config.yaml
experts_per_token: 1
moe_layers: [1, 2, 3, 4, 5, 6, 7]
router_score: "softmax"
normalize_top_k: false
balance_loss: 0.00218
lr: 0.0123
train_tokens: 406900000
Below are experts of layer 2 (counted from 0) of a mixture-of-experts language model. Rows are named router (the router's row for the expert), up (a neuron's input weights, with its number), down (a neuron's output weights, with its number) and show model dimensions 0-255. Each number is 500 + 25 x the weight over its row's rms, rounded and kept within 0 to 999. Numbers have three digits each.
Before each expert's rows: "mostly gets" lists some tokens that are sent to it at least half of the time; "comes before" lists some tokens at least twice as common just after its tokens as in all text. This comes from a sample of Wikipedia text that the model never trained on. Tokens count by the router's weight.

# expert 6
mostly gets: "\n", "\n\n", " others.", "\n ", " ago", " it."
comes before: "-", "|", "\n", "The", "In", "="
router:524534508489522518502522479503476517533501500508470501479546493497542539482495480473494529480502526526463509491478453513533556501499533448509505515506506495483522527510462553514515498453513556481521522484503505531516476529486481478454489485499507503485503491474473528503557496506507475484492502465494488503492492494501448513465511503505495518504521508486465563483465476485490551498477479485529550507473551533448537491511524511489512573459493502491465478486504500493481447470488478525500501488452473516529512525483475513512524542495469573533519522515495532507489542527535518489507504490479505496521541497532485456486469493474470471550501510511490519461484507472484494531499498528508507504464506486491472485515490459519503462534476460543537455477511516488473521473476507
up7:519472567507499501508521535475514559493540513495469489476529453513477475529503504497495508480514487521518503479488511493488448486512489491465494489501486489470480419447481520531494528490518507508474540509526505453510521512503479506476488452539534526520428505520489488479522492454507483488509483487497517486480488516504487473491523472471460506471501471516493455512502506480499450524500522407481553523508478518483477505518481491514465511483479522484494470511527515507477486525510509507506499443471433479536521485478494481542537501512496511513492496452506507511539538531490484510525526516527475480527497464542488524473514508480491552507532512492450456546464505538507486455501505503513492499513522511478485499478504532524499536517501509481549489467501475505475528495519483
down7:519497502462517519485500520485487497527508487491496484510504493474493495451512521527521513492498511514540459496507467518486500497449496507488478515496502505532482490490522459509492490491531510474501471511473549497489486452512549518498563482479516530541520490539472509523529557475473476448503496524474509511504496522498479511473499479529467557473522476529511488514487537509499525499519555483476476470413513474450568474453549495472505493508506542499492489488535503475479549521506522478469486482502455488539496495530514472491492513486498565530507516502512485485518476511506458497532484511529527537476510506506534485512507564528502488548509489501502473517528487496506477485502513482507468520537478494494455554510488498505496520470517527479516502545482524471450493461464532

# expert 4
mostly gets: " on", " at", " for", " from", " with", " during"
comes before: " the", " a", " his", " an", " their", " its"
router:502480483485508519547526476472527505455452530528489522490506543489482497515474538476516511484482446554507534470542539528483527518516510446473492502481489522517492482491547533474543542514479497486502500476517491463505487467529507499487507487489496489495486473488494507512475512505503528519517478499475540513512471517530527519460498531489487474516534471520500439467499498530433448513513522487482466491487485460505536466522486518528480470515464484484526473525515517524462508475490498514524481469458514523487481464491490498511426507529483451476520460474513527499525520507476508451545467479477500485509485471499538520489495482526481510550514490499535541490459501534459492512527494468494518515503502502493546531470529524500502492479467519499508503536464510464472503497549534
up2:468498501485507481511495457543501506532514465528528510528516518473457480478444486467501449514485486472547526496495500504495494503505517514501510491521505516517483497506531496525466511532519521521474478519530534513509516505522505484493490505449478474499500512454517478485500466485499492478479475562480468462542480498474455492474511487490512501506481463534507494528489501501459493507495500542493480514452547573469525463515479484521488472447457496489563476506502458483510483494473528503537514492538481496466504427517524503505523527520532472472490476509535500507492476538495475547507550500550467532484498490525477527531536488519459488498490450496483510469474501490546518535467530466506522523480515529463499518528476542494502465484541524469472509469514504482494508496483508
down2:473507505503565502462483531511486502481513450539466508478500513478517505497521509481507444477476489501555490490486466597534485494506478496513508481497509465491544544521489500520510504507481521510460517471509506509459536543534491483481491488490520516481513523523506489454515477493504507487539497463484517514525547516536477470518528454477519488444482492475508514488447507512490539491488522469519442518489502480496531510502507499454507501513512477480483474482482503519452509525493476536502492518554500474507520514495499440482510502476494537465469506508537491507541504531507496511454488530526489507502515490471457523479501514566458494510509513502492506491535500530450506528518503514504504515428486460507482495506475517513473493495492566536479517501515500502517493524566501

# expert 5
mostly gets: "\"", "===", "==", " ==", " ===", "===="
comes before: "\n", " |", " ==", "==", " also==", "==="
router:499481510534490491475500456515483468497481538521501527493514459473455482531502459510476483495481529503524537505462475494504526479499472507528508496497535532482486544521499484506518510438548527497483508551462497481475508514517497449500490477489492527489477494489484495513517488538544488487484526503511483499490458518527466544479514525472482538503449481464510537464488463470522528491515524455528469475490500528479481517499542460527486522493538460502539529488471496526525553463531466542483469503524475492530532495508512531507504501509453511521422506472489519478492503495525509471546457500490490521538531532510503486507475551461514478506504505510514536487508511487488475482482516527507506509499532496503473521543491517422499516493561504523493503510549492500512523468488506
up8:497519511495474460511529494521507461457461454504466499532458515461507490456518480488515499494528495499486470534524492486491467478536495495530469491463545508459446466501519538557512521439502522473502482491511480504489571515455511511514521464507503500469527504472512514576514532505476502506501523495529491538500531535508512506512490470528490521506473483476520512521493494501501494491501545466489508468503534503495483479493494508495492465505445512535540509514443495509473524511530487477496502502452527501520508505507469484547478494484512472469486449483468487453516497489494524480510405518500507534452546495504503455486492478507503513513496489516542520492476483533517500546495492542529490479468515492480523524510478503472517509520513549484548508523502513516493481524471497
down8:465473537482503499514536495506516501503498452468505464532519510479472487481498477493518468519528522529480544491524497475512522500490471568494530520479449510500483515479477528512508512468483560487459513509451502529520505516476526493492469478539437493495468481497567509467523516499500498505481510525499521481499496540479480480526452478488483495523486496541467530506510465476461456513482539523502503472508537532426516484483535509486490478557446520534508467484486489497486511493488517538504495454518519537500462518495484524493505522494474493491507486513500482510471478491484545508516492527499458517533520487485531489495513441525480513510467486456535494463517505528521473511447482485525514524498536520515499496559498534451525500497479490521502447487484480529509485520532505

# expert 0
mostly gets: " music", " studio", " country", " members", " company", " album"
comes before: " of", " in", " was", " and", " for", " is"
router:485473497496520466510518537490435479522515488495483489509482494505470517498512509571459473498475505519510464533520514517468498474498508496475493513495552463481501479440495499512470520504552496436496545483462505497493451518500516555500522455479499452517490520459505488514511483489502512478479523501484468507487490455514473488477471495519513472482487519469497495482487522485507530499517523477443491498493512482515553497435512499536541477436531478538538496502444509520483507527528525498489463484506482512518496522510513506507524460536475463488513460520540515469486502494516512526474503498513510511515493455508512459545525485538462497512501501453475509514555498500489497473532531497480523451507495494555512506460486488464483547515470503479506509479490487518463511529460495
up8:500461446471550447511498526466475491559514498518534501510475556492500542522489536491501515510519500497476507508486513496491480537543533519498518495503521514521532501523507493493496512462501510517484518444497479440506478542486452487515541502481467506464523473460483466463505503557515492535494510467478517483550508501504500483440547502547499500503490527483482488549483476488530493499505520505495535561518519493473510500532499520484532475509527530515508502513518485499504519485490483471554456520521475492477516501484518501510514537543532493482477487484526469529519525538498501528514526522489488441533543492497521498531532509470559509501519483499505515466479482479511481520497470498522494510482504558478494439512460556464496513515477482505469505516477500524522529521492507
down8:514503491519494501493487520496488528487491469472425509525519514534497530540577466467481525536535475502499531477525454519510485549477490503503503499491523518503463515508459469478494525486450463484498467497520506540488473471519508500508462481497475499537500499483506537467530502501486498489535537471490500494484464475507492501511525486478476512484486479490492488495512522528517511505481510522516505483466528549495492465495506477464456488496467480513519523541541505534568487466499479496501521501492511468496486470551494513536455560494468456487513482504447493460515509493512501510531522494503533534457506538508472481552535518525518536495493476495508523519487417498538502494550533505502508494478484532499513477534512485550513501510489502519505432515482523506492483536518488

# expert 11
mostly gets: "ical", "ized", "ations", "ated", "ation", "ful"
comes before: " and", " of", " in", " by", " to", "\""
router:480504451514476465521443571514529557510550497470492494488525463510494471512512485534502480501524494481515459503445458469503494479510484562472500474481496456491513532487523473543478476516502531512518521507508496503504551478511511474534512486522486507506538494516523490497459514526520539510485456478523474483502527496506529530549502463496490499517483511498479451518473494487509484506511505474469514488521484516541501532528456489508522511484521465538457532475461465476526506506487552499482531501528479483453505486504512485499518500442531489454511527475488508508476518532456492525465474531531512478488492499535485529517468489501513489512497530490467461515518499524500490522528465521495519561515469501477521477443497460514538508483517500520485522498458503530540484491510465
up2:558546493488504444526492520525533514491438500466548489482511485509507519497530521533540523501556488480498493474483546485472558503475515508510492515585501521489488512471538483502465487509457479517522508480517532496454510475527512510454552500456470496544523497515515531490489497514527481539514447478495507514505485536514511553507490517555463473451524505497489467555486522488486523515527474530510495458526480485520491467504512525496545502474471501536514484468500507532470508502478469517484497496505508502506460494480509488499484491490490533534515502503467498486498548528547516516492517503510499449533485518495515502476525499518479484511521539474519502522505505489508532500508515481540458517446469483486535516541483514484453519472489540493491514526490492498516461507492475
down2:525522461513485536507501508559519479551498505535486495515585493476530470487532489489495482474462488494522495465499513498531488507487519496517490530517551532521479510457487531454480502485525523501474471465522496499481534523530535516497469534474484482530500526466498510516480500515494502532485511500469519513495534558497505493544475486485467493510552539499484486546493483509472508544490556497518491455482506524501474493501507461471572506505522502512512495520533522507514512538511467464488488512494536510500572492505497508499460496450523533476495483512511517509474491462445490531518495540526476467530490487446504523488516482525476510511524514510535493558544504483489488528502494505482464500479525492495470554497525504510519499506484510501488532530530466556508510513498542

# expert 8
mostly gets: ".1", " km", ".4", ".0", ".3", ".5"
comes before: " |", "1", "6", "4", "5", "2"
router:516500476494499496490516465532506464535557481456548480451490477509528498503468499485456525514520501500465481515522486485550489517514497518496500520504507527506477478521495462501467435510500466510474502492515526469484536499457506464518499557494490484506435479493535486514537480513518451487517446521500496484483561546532517455495497544483498515509488498519484530470478496524488518436515499501488532503542531464488513480428473513465466520530466541537504524555500502491525504488484483498485495486447539518505495496503454491472506578485481520512493518473508474506496499506528482517524513523512465517490484464479504459503535519485499541470503480478463481532484500475507510461491515457497507477495490522479505544488484488455503529508511495481480515481509482485513497520486526
up8:505485503482478486497482512523520506550509496538497456480506528503485470500481473514465496458500466483526521519496472491480467474527516515455525497474530519534498516505508507512511487448542540510484488482469482492492489464538509520513495547485479497528465490518535496514501525541536515543531524522463535480493482531521469484508517497518474503497508488496444525512489517486527450495446486503520512434492504483496527507475492534529526501541440480511533515464516497506498481518481473511456528490533521476489478518496500485468512467514531520533484481494455501482512509523511451474512499487487546499528512474529492505483494527472539433468521513495512461476506442478499497504498467533495461452479498530538452505477490468469488503523499556524462554501501513485534523459467499
down8:527514440483464473510516515501512460440473495474547488485493444512532442491488532504538496476504494506482487505512459489507492482509508465539484529533452513497508542480532464527514511465510490475482524522520534498472539498508482505466498476499490499510542504503504496485532478454517504469463470508534508533483512527478469491531513495495494488488535561441501488502536538482490547503567488495479507510516542507514493446480502499494541520479513506482486515506497488472518498532482473479522533479496499560497506485480481535490526533510483473453532497466548528493485484505481546523518501545506440425503504523513486489512514497546491518480515513531476480480523488520522503504518520521502495503538464502504539492504506515512521483456484490494499460526507479524477456522501530

# expert 14
mostly gets: " but", " to", " would", " than", " then", " could"
comes before: " the", " be", " to", " a", " have", " he"
router:490454532475478510549492511483510481481479510484480449568488524482519505491491526498484503522489484525540544488522540468497480514514489471497491535507462493506522463481526559455546541501486478526540502522497464515506500470514513508487488519533502549507494483489481562467511515459510501503525510518514467514488488567469521475497478520491523507550543512522532508506507506502521480503508483485542506472501475540512503489545498485558479449532486509514536459495528504532512475513482508502491486510518498477510513532503507539501466504519514476486547546473494477499518541497474489512487509459478480502478492488462486510482519488504456552497521488518486514460462497453489546482480515474522480441522507516515527479564528539513516490521502537466466500534496512466498512525507478
up2:511492490500511528471531502519514465537501532554520527495529515485489473512477502461496479512503516463516515527511455471470524464505539503489476490483517489471539464494521559477525521556505507498528497510527526467534513483474521533464514514492507512473492490520508501499499492517523491544503530497475508478520496544488491512520467467472507479512556510494517519519507497489513496492507476512535528493537526497536472471502476538531524512480473473482505519496464515519519484485501506474482517465496528457490448504516492507502490500506536464504551499521442455455453500496517552488516510494487427512510457512505490497505499498527496417487491526526521500491485468532503507493453496468510478546483506498502519483455510457485474483557496555527451544475549525484497481480510525
down2:492472493495511509477505495467501510506479486534492535479472526462495507508511526437468484467525510524492503508455485519493505457473490429464498507513511478509465509548507517528482502552540528459486470535477539488492549481488529553478450532469510477500513513459500476537499535543513493507501520480472498460508485442498500485504521509518457509481542471506472494498446536487510500553489467492486484498500496493445507481495485518475495496534496501525472449523493484499488477513519475463481537520483524506500485517489498461454501425464528510470514449508511540521496520494538498554507483473514508494532509503482524477520505538497543473504507485497503529522516533535513443515514496469489507495513526523464509549537495490525525511487518476459522483518515507506506498518518526